Experts of a small language model.
Size: vocabulary 7586, 50.5M parameters.
Experts: 8 picks a token, 32 empty slots to pick.
Training: a variant of Muon for the experts, 384M tokens, 3960 steps.
Below are experts of layer 6 (counted from 0) of a mixture-of-experts language model. Rows are named router (the router's row for the expert), gate (a neuron's input weights, with its number), up (a neuron's input weights, with its number) and show model dimensions 0-159. Each number is 128 + 32 x the weight over its row's rms, rounded and kept within 0 to 255. Numbers have three digits each.
After each expert's rows: a language model's description of what the expert responds to; "mostly gets" lists some tokens that are sent to it at least half of the time. This comes from a sample of Wikipedia text that the model never trained on.

# expert 30
router:129119068152156168107164073127142087086135088108145123144161106113117101194099118140139091095095115142139062189185146136147151151102148085129098144162115152140167098092180165143093131143150131094118132113168164163145152073145111161086124148153119076201177080197076167141154120162129090149121143178109159113158067183137192146172104051092132100109125156112159163076151098132036098132160156108118144160142144126089154114188136136160086169124135128133136126161073122116136136139170175
gate0:141149140202147085103092100128084102158182133113108147092189050123109101132175165088142108097173131066082073158122162103105084115116116139135177199104110109136137143153091106158151164143164103180081121066107128109111162106143121108176143088091096118138157121181141144115102107121142105118139098176162183141158135079155082109134094092096079148171101105120155149133106141115110129172123161163091137140120103121142122114116159200078122107098046149086190135153118144132110104095058140
up0:113106151126155135134146082134081126157095109145097117108154024145152096106203155122136093140140051087140093147152083132124140156141136110119213146151115123117097101150107168101147173129108062112129128045146144124111154125216082131139132127163161140135156163154118110128127090176156116107109147136121178093166128160122159119090129070165121133177159090177106116093123149152124164125161136143138119186142085113110074075094107198158119145107124162105153060141076117144077178183113105
It responds to: Name-ending pieces, team nouns. Last fragments of foreign personal, place and title names (Sh-ins-etsu, K-art), and nouns like team, player, footballer, band, actor.
mostly gets: " team", " player", " footballer", " club", "ZE", " players"

# expert 47
router:145113081116111133129230076156105108099083078116135168137138160134133107127123098116133142107145091154160073102080174139108128140111114138139149119132110134114098156102129166155166097121144141122150091186171140149168102126090080094151140153135075104183130045101123098067181119080153146126053114180127117150091180159133136148107183093142074146143097113128124167082120126142089125076134223129118137116128130162078140152145140146130083164113109121137127073195093150141135130094112127
gate0:133111162179107095106109082106099134168151128126110157046148119076174126050154084058055171112171096176162127156149129122137155129113099120171184135121162150071166163067131105131145117104108106098108150128121103084111129111129138134174108166135106175038122127126168129084152096097127146161067130101121137178182153148103115126149125149203117178140173104107154133117112128164151140152134149102145110066104093090178154132158137136167146152188047126144184102160091171129147144145097147
up0:048111127170174116141137137192153155116167136146069125174128164104136112107125144115141105194153079068108090191085137140133192081107155096106144097165097098148148143141136168074134099149087140099095176080176130118137137156132098148096165090143141095195142111138146134106167162107131109116140132181142093117108158095166142122091187085114121040112143100092145135106177155129152152115103145139139224103110081193084128117076035117130121147119110110126126225139155124111133114142184150
It responds to: Table pipes and stats. Pipe separators and row starts in Wikipedia tables of sports results, elections and records, plus list dashes and medal terms.
mostly gets: "|", "|---|---|---|---|---|", " medal", "|---|---|---|---|---|---|", "|---|---|---|---", " medalist"

# expert 0
router:164157108137144133113098131078148124117144121176102167093166108093120068108106094115129114143113118102146098112153153070178123096116121149104097140130119187215154096061093175102107166121127128109139128142135135100114146073172135156131181160132180169133103123087129133093181072116197173102153147109132128131117102146099178116171143164149081145062088185103155112062170151077115116117166158145098185103175086088174130115133138129080024113127166138158188139177155180106177069168114111
gate0:137147103130102166170105154172129157139143147156111138068156062150128129136114155083138165112162103078186161128187118172105137112087144137124125133093140142124137138116119130126180127149164091130156148097119127140112106130152068141201073119099153148095125142118144133125185149105158139178179166118140119155114132129137132098140075152231068096077135170115172146118147102102156150147131152111180124042093115143110142124093139110144062082123156109106086173177110143110202097106072113
up0:136081146128172166107137119157171110128188183118147139080140143147123185119125081136136128114135145158206151197187119081158138092123109150103115125087120138163139126090088101119177157117183107155097105116147148085123124103161106119120141099084132131100125180070158110103145119138154111104188113089122150114138144128136191101101169158201086140077120155105136095073141070176175128120130122135151167037140107102181192112156149098196072077134070093136163103152118116102117033140162123
It responds to: Adjective suffix pieces. Word-final adjective and noun endings like -ical, -ic, -ary, -ist, plus whole adjectives such as British, local, military, public.
mostly gets: "ical", " British", " local", " general", "ational", " military"

# expert 31
router:096092132146154113092116113112133082096143129140152089075194152077096173159138067130130104135137109135123123155114140156104164127170094079146144085076133083144161117056091121175134171117145120135123087141127094127130100135154105082139102188125135155159106062145127141150185137121162160155072133069118122175158106159115165090134135093132110104114145134123151153117113108130086149055162189083122149131171137152077156086177115166113105156194124121136090099162106126125135102191181136
gate0:121161129115116137086130135126161114110105176060156113119162135177093128122140055147163143120089093120140102168151086163119135179201167120143180125142121117172113189093164071100123130096116108145117103156118104090082130129095083062075034108109096133125105087125140125128140105117105179121101107082103085129156122137145142115141170089168099168115112099147159105120086142111110143108113134158139131132116110149086102132100080106170173130144103159111148069097168125158105116132067072
up0:121080117135115080121143103090111219076139131161130162135123115088150139112110204094081147120127127104124125107099178124132177140123063138177070117129097120145141067162189131102113167085114096083184121156143143151166119133148139130141125140162148116118152138149106140069174143092115080115156137091106130158087109084099127142156097108083127150141147078065074128158129137106138104167084052149139147143103110134125188142086131118093125117097129145121132169105063075133217103147119156
It responds to: Technical acronyms and models. Capital letters inside acronyms and model codes in engine, aircraft and technology text, such as IBM, GM, GL, DF, turbo-diesel.
mostly gets: " DF", "AF", "AT", "ST", "BA", " electric"

# expert 26
router:161106116150168125100145064126174088174119094152108143090178142089122150174120097130091095138159112073158133119119124155072111122114107116182134091127085105115143083127106139104125201133197135152159107138116115114146140081054071064080136165177154128215180107110117131128104137140099131132043163122114052087087146203078153114149122114127100133131162130158177142107112168117081103182201162161154127122140142078146103088170172126083135133112078133149142124156114117167125116099127164
gate0:176146146135157135114120096088071144132139137155111090112124114110135143149133218117139130170119151125075136196150154174088161116148114154179096118094105135127138048116110087164102152133132116186128133132107126150128147079080110089138146173108067138206133091130150111106188162129116180094098171104128085151083074131148172154133153100150140140199167125125124154132131192105103143169125185100111127119143101086121064157171159101114103149128087134143113177191080109143164125142074136
up0:117110152142141123110108120110107116116144072136126110130127139131177155146180157135102168146153111132069126137131133169076149162183150115161043141112168132093177141125125111175067147129171138180184119124139157097144102112000104140124117157140077101199099125167192134155167146155105166088110163121161081116108107133130144157145134106118155137179133129130137105097109160088108074088146178109125136137135160098080108141156172158062128135133074134147109159108105129101170119145148107
It responds to: Capitals opening names. Capital letters and short opening pieces of names and titles in entertainment and sports lists, such as X-box, K-it, U-FA, Ad-venTour.
mostly gets: " JPL", " int", " det", " cor", " emb", " ag"

# expert 42
router:119092044085154156118175051128146125057114117138127182108123144167097110135140136132097129094115144170160000150072165080164133117121125132158107150152112160138088140083099149158148132089145128059107124176204137162164144082148100128126093138109096143181123069154069181073184133138120124106082182127077130177090168131138126189097193126123089185127121090112127121108176143153095126087109165145122164108159139147090131130147135153164084116153110098115166145155096200125147132113124156
gate0:171118119063128118110146115122182070113120082161079157122141135136109157141113186193137132084118165170147089169093119125146086134189113166117120115167113123120137130121091066106145133083154125103161121125165143175116126104099098148129117142158157056136102114126051142135136176098079160121043185095117133178180176087159169125117165099135176117157128093117146193143126199147096081118131177134106158115117104124100093165145102079133139159120189079139109170119070124136156113186195164
up0:105131108163115101097111094124076215126116094131126117143118172107132096164195136089116109158190103149162103160162190107202109174139112095173132160094163116115128113129135171125121134095154166158127073104116127153115115188148164114138159172179095208158124114166180086101125084115124165102129124135115107133122108138091167070116108093115110135094096129103111142150105091131136176131112094132209126166163155154127167121169166131154131025102141164122156085117102117064162181106149121
It responds to: Biographical verbs and tables. The word the, table pipes and colons in sports rosters and infoboxes, plus career verbs like won, attended, graduated, elected.
mostly gets: " won", "|---|---|", " the", " Coordinates", " attended", " graduated"

# expert 7
router:141114050114139198123110093117111036106130139106085165102132109159114078152149149098120130112186126124140103144113198106187130122103112154130127098030121122197152132064110131147092089125102098124134099149146117113130143068162123129130139137102189091144163109120148133086162164114088127136067130173133137115087139202108127121058209114189079125109140169098166087102105106125080144121134199150139177110145110085065142120166148122163111110156138128121135148209048184125165138135135127
gate0:096167132073124152183170106077197111111091125066116148113089170091131117150174101132159158070110192168116138095179178151116089115141113140181153096109122106107121068132126041146139146058142103134123147089116099167169159122156226119086140140107137091069161091086195135139139137192150172072131084108144116117155111181143137088121172158157098117084094140167103206131058103094138121111069109119110174146134102130135128148141180132125127119168183113122100158102133105095171144159136101
up0:086102131193115132099114102102108170156138065155100130156210112110096089129139113098059162163170121054153146123137126139120139152174159072166132073101117140140136137114101130125073138111110147155116125174135039121188143142098113169105166124178157133084144116142156109167115205103196107112091152123146091143147125148101088155111102152195117105133102109132066173146126065104119159087138162142117125153101135120165106184065182067144147171135111125151125073178142166116162153150142105
It responds to: Infobox field structure. Line breaks, dashes, colons and field names in infobox lists and tables, such as Coordinates, Website, Phylum, Population (.
mostly gets: "|---|---|---|---|", "|---|---|---|---|---|", " Coordinates", " Website", " UTC", "|---|---|---|"

# expert 17
router:120127118142166127130176063115116128135155150110154098140159075104152111135139127158166106106135054123099041163155133131145083161102107124163142121143147145143140089096090133087121122102195110056130120113187108115178111099129076200063174109150133124179106113089103150088177073104157150109143101154122114120125093167104150088175163140088099133155084085175146189094161101123047145120141149212134158158145113184120114082158136118090131180090116127120104070144161141130144107139148155
gate0:041107059143152164107120072155131158171110103114114139156135119150145122141138169123130108126132074094150022134181114096115113100133118139113095168111148131141108136113107114118131135249143144122074124154173087085112112117106138140104163136131106136146112129146135086119155102107083148130059156095171154082124150088110114122187147162095123168185142135110113053082174153089119095145165144075126174201152118089119146106112082106102156119106137142145157135084160125120160147146150089
up0:094115125135113125170166080194133157124119107113059129162150143081175105108127083123142172089123130181090147052165121027115113106112158140067151176150143189168150106143091190141108151116130140144172151116205111110164149072150105158099122124037160044150151128100186109120141081137138144101199105137114063115162157124136120085086180098069116096130093106137148111089123139130135145150184127137137153088124148150107105129140144080173135125112119129099150133123153158085120211125133147
It responds to: Early word-stem pieces. Opening or middle fragments of English words split into pieces, such as adv-is-or, Brig-ad-ier, wick-etkeeper, and role abbreviations like GK.
mostly gets: " ass", " inv", "See", " rev", " var", " dev"

# expert 58
router:136091113111165135170191066133146088076149144191141149134126151137171099129133144083108131122149134112091063151144175056139129113125096103136111138149097124144124138084094132096134129109093119168134115123167149121176108130110026082111136147116120075151092053128137136089202070112119162165126126160132155146087144161120127136125189142097152160091117131094196118115154116127071138112113228181114159110150151131079169100126147135157103099089110126129192087217099138142163162098162170
gate0:108090172080182133157142092076114091096115096185137174081151145103175150171132137135120099071180148093108077176105162065116141194119103074137188143093047069149122142107135077147145132155148172190145101138148116103154160101137104157116122102091097170113107101090160126058127145105109129074086094135101166172096133142048117087104164134123112118128111162100140084121126075094124137140109135115155107146188153131099123124088123155115127042081132146143157121078155162124144133197172079
up0:150137060149143144106044152112149110168137135098114087120213080178135136106145151169148122125090133099132167139120058213082095103140119155091070158202115134119148117142099181158117141159129065096120164129179147049112137129116167101149084179140140138162127151157134137153139171177133129146182186128145094127158123121144154138163083112096173125132087142127112204105121140168104136144148081116111127134112142168152106151157152102117070197168131130078060104104086144096126114130110161
It responds to: Sports table structure. Table headers, separator rows, pipes and labels in sports squad, results and biography infoboxes, e.g. Pos. |, FW, MF, Personal, Career.
mostly gets: "|---|---|---|---|---|", "|---|---|---|---|---|---|", "Personal", "|---|---|---|---|", " FW", "Career"

# expert 62
router:116125104078127129170164070068165144119139154165100165097133084167129091158177164122147148115110159158150074141130194116168086132158083172182128115107081200150174116161120171169157115136155089113125135148208147132110080098102113130184131149128111139188175096129122126070147149102128113104126183139108101123139132213165143170154178085126133103147120158133181157093155127094079147119140146154088174145141148119091098116156163103105096101118150117135110149203136166085159102144099124
gate0:108133127119098130121139082128154143098110137161067164141129083151161171132103145205107087078142150116115128162054191136086150099154151154141142153115146166143101123070118100112146096126166106093164131048125148130177128141134112116152147160110113143143173038097135115162137066087127119140136101103120128131183172130096157100066100067142058151062144145160101159118155126129118120083155163153147093131178122134230122177197158154151122117140133134103150113101095119084140165105119081
up0:111168137148115111095186065110174158127068110155133143121085139120094173091109161135134089060148135101113142107109163120117110144074149167124100160104158094167120152140099119112145153113152099158137101082097145132100095128117117166129125084132106190126118132138119149094139156123164139114098131100126145159127086124154123073082134089109126091087164110139115143129124161158122154090135085060126131182143140108097127166143107118194108123167131127072138138088058073121119130154154076
It responds to: Election tables and prepositions. Words and pieces in election and sports results tables, such as Net gain/l-oss and N-ominee, plus prepositions like on, in, by and according.
mostly gets: " According", "l", "On", " un", " sl", " according"

# expert 35
router:130111121196150168123144071146146097096179092181114140120154068116112128135176126132118090091159110181080126162137162136086071132121070112114098117153106126128148104100141160117106110139160117181108163118150086125159187125135130169065117163219190160168085140136108109148121109116100132149130157141092116141119090188138169106091165123119070141095062087134101200138141148149124077136106148163116103063156145157169080181185113108089065088148184106088165146186129172149173082137150145
gate0:139082106168196129112097125162086114120162076151085139100165074170114122143105124095133130141190050137115125165157133133170130095132137087112103177120129122143132147110160085122154120108168156133154164052133186123087111127105107114083121091133139129105137148118147073124055080165165124133070167149112090119133109158122097106168113115172113098092126177135152077116093151152118137139073088141172140086173116143087124184172091215059057105144126171135170119122131104126123111167142143
up0:097151127093096128121151110131135175150130104079080123075060129110083076183166144118139157096175158133074145151152096126107149117111129051124092147148078139131092137139113148078145068138106096165144099157135133092116114115119066162174102172085149103124155074165136171183106181114143144111154112139082118089086169130195152116078103174173129079111154168181087091156137159094108163165114148136161154091090057124171149113104118150129136146174121133134124115178095122142066077211119106
It responds to: Clause-linking punctuation. Commas after dates or years and conjunctions opening a new clause, such as 2019, but, because, that, which.
mostly gets: "),", ",", "\",", "',", " but", ".,"

# expert 32
router:125137082165116148107125106117179115138168106149131113166107124138092114119125135119161126113073133114112109136141164131119090109066047106133117126161125186167148099143165164086081176101143128136157105135119098153151126116097120170080205108209123177165131140151105149169127065104137155149122184116137151180156095179114185148155140114130137131102119161152120164114205153122094084089123164146100144100126128160152148166173126106146064146149140138152141091173128127134143110175170197
gate0:130104174129128095177105079129107124099129177114145167115087118117105101058135143092153172123127080172158083107127148101105163127076118094128162091155151111107166202155135143141072163152180160132134167184088140111172078084134119119098119099145140117096113106099119115131208123143205113146152170118107109128112103081096103144169107089162151144139094091139154125123121109123131139084146079155133105152102143113191113108110096139105153116157112090120078154173144137139121129140128159
up0:114150129089056121136071150134182104114121150132136164094138086079196103183116107121125149108175104101063173122157057137162129085180131073118137154103108179093123102152158168171077080150139117090123112188120066149087121090134078129169178131187111180112138094096075138177152112105099149147138141119081137135178131148089103138149136153122163121077113131094146188204140172123165174154099074109142141159109125088128081208117141109163159101172126128153100123082183112124200119178153109
It responds to: Biographical roles and clauses. Job titles and roles in biographies, such as president, manager, captain, co-founder, plus commas, "and" and "he" linking clauses about people.
mostly gets: " president", " politician", " President", " director", " Minister", " father"

# expert 23
router:165116115118147130103146134045155110131170131172091162109164084136145135141162144144152098122138184134174041139135149112073094147081079113121092162102136139123123079122070169082119125122193080095080161180102128108155160093129171121152157140206145142119138132136112112123145132124108159059114183145129140134050118151086142142109108104121060127076122135153207123101150132098086146138118105151121122141121176168108170103172147133138103129161102068090121101129093163092207110133104164
gate0:177122155143136089145147176107121116149134120103140087104116136169095159089128111127163073100140160149121076160165123160133148108102124143109127076142188109152090124108099178139094148130069163105126168111152171142114155108103175149072169130161138138127176127070131127094151081123133103108120098196126073109093149157113150091124111137196142145130118142095155109129212128088124177127144163149130181144149198141111090135123157148153087173146152096087102162126128115076136141079156148
up0:118168135150152115118126155120163085072142146117151091103149125139117155078192102063109167139105152124095081134124124136152147125102105143166102129185155149181110103117129094184067114168141141113126125119131113135156132152131048116143192115243195093118116162149116072104104156130148163126131114042165123185089113091152184161141074142129137138092107078141131099134128143141154162107056070148127109155144165193132161174208155158161145120130110130202161173084082139147108131111121110
It responds to: Academic and church terms. Stem pieces and function words in names of universities, faculties and church bodies, such as Arch-di-ocese, Fac-ulty, at in University of California at.
mostly gets: " Pres", " pres", " Col", " aut", "Pro", " Const"

# expert 53
router:154127115179140145158146067114153073101170131220132126170186094141115136168171109102158067113112147135073050097078139145067106109117122112107100098096120110132184075113160092105101133106126088124045139161164098128125178150121113180117139139180158130131124127141102169131151121147114137210134168116124102163125102253157118145087134092122138113115060150179136145143140183116117096144132105137108116136138153164139081188186097108134107097175163098091159141194135180141175119159136162
gate0:125130101158108143133112149127198172139174124146171156122144068161115133141119109122134160102118118157107094144147128083065087133133174147106167111155097127186122126146102107162093150151106110144067183123126165150069111123136126165123103080103103171162089151085105096145195117137131132098141169130076067158135150154140185111130119161137151215134086110188138170177117161098159161201076096120158146139090110129098121139135137165124128093086100140088119175089097139154106168148107102
up0:172137078195124102149154139040130161123197095114136157097124113087129124100123110156076130099154131138134150088094093158131150194117092145122121138098131120116082116119143149087108060135138159133116127120089048100120118112077091089139120100076099127126108146115147147097119075110099140101072112105106176132118048106081146087092107127127161091136167159118193171124147116057185151119150137175149129154163121090129184107124139143121187118163159055110111127121194123108132143082122108
It responds to: Sentence-ending punctuation. Commas and periods ending a noun phrase or sentence, and subject pronouns such as he, It, They that start the next clause.
mostly gets: "),", "\".", "\",", " there", ".\"", ".,"

# expert 28
router:129106080044144136137176117156108077118102123119140174091131137114134128147188138134160123140127071168122060167111198123135128149104123129128154150091147123156104142110081176108119162161137126090089154152142054128146121114133121121125144137192131103162177052133135138090139114175130095128090144104125126138054105130088184096155196132145102113123149112112176136148112116145090140150100193142156184085149122160086126138151156146200118112132101141113143122167055141130107103159118118
gate0:119099117075128112144138101198120184147066072100224105095119094164148141101194144159179169149151097152109111139159137143071100165150111116120111121135157155152141180146076118142090120119133097067126153193141141126136124138078097097152122170154164081144126093096115135146177153129162129083093142147166059137131095118118188147145156098140124130120090162123157124052188189194093131139140116113146148043099130178128141109121116145177162097105077129094150150129117185150140078172139099
up0:108095111077113102144125172172171194123130104135187121112122132168169120139168148177134156139133084100073186120126184110153132137114161104090142124155145090119113151115047133135117150170124144095141140143125106159126118181120175104169148140091183109101134143121084120143189126094128158135127133113154089117107079124085193133134118118093120116144116154150216116058190144149107085112128133123152187128128087131169135111151117137150143162132079145079178125156103100152069093122105124
It responds to: Units, dates, coordinates. Unit and date tokens inside parentheticals and infobox lines, e.g. m in heights, ft, km, ″ in coordinates, months, born, closing parentheses.
mostly gets: "″", " km", "′", " ft", " Coordinates", " mi"

# expert 48
router:151072089108096086154164119083171125163195109142094134093109149094119106102099150116101134076166129149133086142155127060091124095106159128158180136099100121157096120132123111158156150142191091108139120158134112137100136134133156157090161159118099122159093115131105131121122105171099165074115156155072165131126107173171164122108106105112129175107089146103191150141113163078075116136187101153087132123197093113110193140201109170176057108135167101110175169152080165124146107118125128
gate0:096125127132132115117135108119080121158173085125114141077159149123125112100127150103156133095141176122113078135143104067069068151076150116130112144050142074119107128156165170134132179162122126122097119141123127156143100151147183140187156132142165097091121111169140110148166100103121179081063083157079167110108161079117160109143079125151112225103114062104155116107073137121084152121124099136095096062149164097114159130149149117172081139115070130163178136173122109126118084099104119
up0:090147144056094107166135081126126132154216164117074152101174143120174154101114092183125178157057104077127077130164141130110121129137173142121128161131116057127114134130156166153130138174123070125085150192194086164113197158129144148146155096112092101077136139086086155091158167095131145088182121166081205141093174097095083119150045097120160159134132099136159154113090158167088153153119099073083157115164127088099185142114113124150078139070112138129149137154106117101128168084110098
It responds to: Place-name fragments. Inner pieces of place names and geographic words like Angeles, Pacific, -ville, -worth, plus commas in places such as Valdivia, southern Chile.
mostly gets: " Angeles", "pr", " Pacific", "ville", "worth", "ern"

# expert 6
router:142132143113106149140146150090175109086140129168106146143143135059087094154116084106154115115108137178128116130083160107083150138103071137193132092043150145154111124110118148093155136112174112138134124169179091079183107052150101111108120130091170096133185119117102207077167135152135124149094130110113108161116179207135092098094187094127159133088120103117235081148169173129111154108121150189095212070157146118118145137140176138178144158152079130116123174174088171135167128133103183
gate0:078112160129168132112202196112171132105147131161148146073134151104112093133093162170097150106088114124157153169145133103125126113092139130148134133186108129118122131141106126162120132094114146156113145145133080154173182122136083118158084118131151127165150146158101126082186159156115162115074119112105057141050122134075148083111143085170142179062089067029154128104167201157114131146103086075166140111171144162099094131156069170078168109129102094164065156174073178124109137161100126
up0:093107141125084119122092149117104110141102151162144172180132109133128110137121118080173086157110111125019180111164101164129151190180134126116144071124139117156149136156129133102086139073121079047138121129119119149157099131157112118138106157200153128109185142145191151144151145122122121084163114111094122150077131116089166078068179112079107070070096123145177136158067122164124159078124126156132085147101140133109089117154218118076115128154111110133133138108144127149157112113139156
It responds to: Infobox and heading structure. Line breaks, == heading markers and infobox field labels at line start, such as Location, Born, Personal information, Preceded by.
mostly gets: " ==", "Personal", "==", " Preceded", " Location", " Coordinates"

# expert 9
router:127091126146127121159162125165141112121193118096093117135156094091111097118141110149125106149133165140157108153139139079085145135116117079113113146041141123148168095104094148155065147139118140143109108140109104063125133139103147107096180143133152139148107128147104179131114159107184108087114119100090181129092068156125117089099109130176134138102005202144114152110155141103064129078167173133076151141143148140163191127143173102118103094119110128078099131142116189136079170132134125
gate0:089052131142121143160165128091099153066085119132084114084084131121053110136102095159143092188092119119161128163132157152050160149161124137152145149131114046158103021119127113173141174148162107149131088103155126152155114110078125104119123189158078063113153153110086129131128118149129158152102162081112166157180118199146116113154089117108189153128097157157158133129087137078120147128162132151072074194145131084107134095165126116170062085136087135150109106140160084122171093139147100
up0:136154136154158076098093081119154112100160142158139114126212110115115161136065158140148183124141126128111101112111077160162127144136162058086165139114129145121124115140092151144137083067120143119088123100107128105085143201151149140136151110058171140131199100103169124150073108088131155162122162142062195125134068191185144156122107156140134095123152185077101113156158123170143127115123155151135142136167157164166100104110147175102143115103109061094174124111072105142142097134108132
It responds to: Mid-word consonant pieces. Word fragments starting or inside common words, especially sc, comp, cons, ac, after a or the, as in spectacular, distributor, scout.
mostly gets: " sc", " comp", " cons", " th", " ag", " cont"

# expert 14
router:139138084089153137150119108130166072163109089136100169147136109118130111140108123123145138116147153144107085077125149134071112158145126089127109158098133176109089127112118136119181172091176132164114112215189148077139189104135131140114169163139115111197188095115118164098177136147111133127138127199144110168093102206173089118105235092166138118122106138106200129113160116074064073124149141164088223103116098071082139122144167146115091143157149097095110118132156175153135103093102113
gate0:096150103146131144155095164155129158086115164127130170054147137150082087119152126080110119102201110130118154162131146143075117169113111112178103145096127093112137106082133194122139125138117119151070180221145123159097152120159165144086154171096130155209141091138111176091158144128121130088155174153109112127055086094179144112185180123164173174121141124092132156102100089125116089158123137113121167124120140060137120162092140134075078107099071178130123154207168144153121169115152136
up0:117108128162119130161122124149175142107161111134152114105149139071087122120216152046118185120151155115144179160120167150066154166159139133107157127104097072092111118148116165111099181088105154150117142165121146130082093142140106124084185155086104135153165103146156195090083240138132134158149147165100124096078076111135134083145146096168117147129109115140084101199094115162141065137104151125141141114133123050147146135163147168094141175135028168142110110116158123127143107097174043
It responds to: Time and position words. Words of time, order or position after "the" or a line break, such as end, early, first, same, plus section and table headings.
mostly gets: "See", " early", " Register", " Date", " dec", "Early"

# expert 18
router:108074078094120175132114084125109066074159124160175136108144144126125092144191108057146100092161103150142096145152203099147178108095114134154071126038140140177159129096083142149119116120132114127148082118160116085220134107164121129144139128087169047105154108093155140137152125141101133165136146153077151156103153190104142080113192093158124135086138143079175083115164110159054164116128159160152198132158143095106154108178145106168146127135123103139172115178103148121149134124198129
gate0:125131156100101182066128105169082111130119115107133145101146095159118121162119076071166127111159167102147149155130110150069174089166080183172100107060103182133160140126149197122135168127163084179107108118098112120122088149133163126130153192095121114116140138128128139113105175172138180102110137079122146154118135162156123090132128150190128188055101182126170068136173138079093150157084132129102141121151080103113145110172094131157121134114166189152140146167133144118088170178169074
up0:153098092033093155135078124080115138155168144144149157149098084105138107155111129104100166131063135160118183133114102092081198070139179096115109149132107110174123151147117120105126121151159120144163132103155094115095100116124210114095134168103115201143106134137131173091109178173177127113070087132140172192182123124179077128103160140174170159166132119118133138122168107103090106140160131101095186168171139110108096135093111135073072092109191062113143116116116073114045123112168178
It responds to: Table and taxobox punctuation. Table pipes, separator rows and semicolons in lists, plus taxobox ranks like Phylum, Order and Coordinates fields.
mostly gets: "|---|---|---|---|", "|---|---|---|---|---|", " Coordinates", "|---|---|---|---|---|---|", " ==", "Scientific"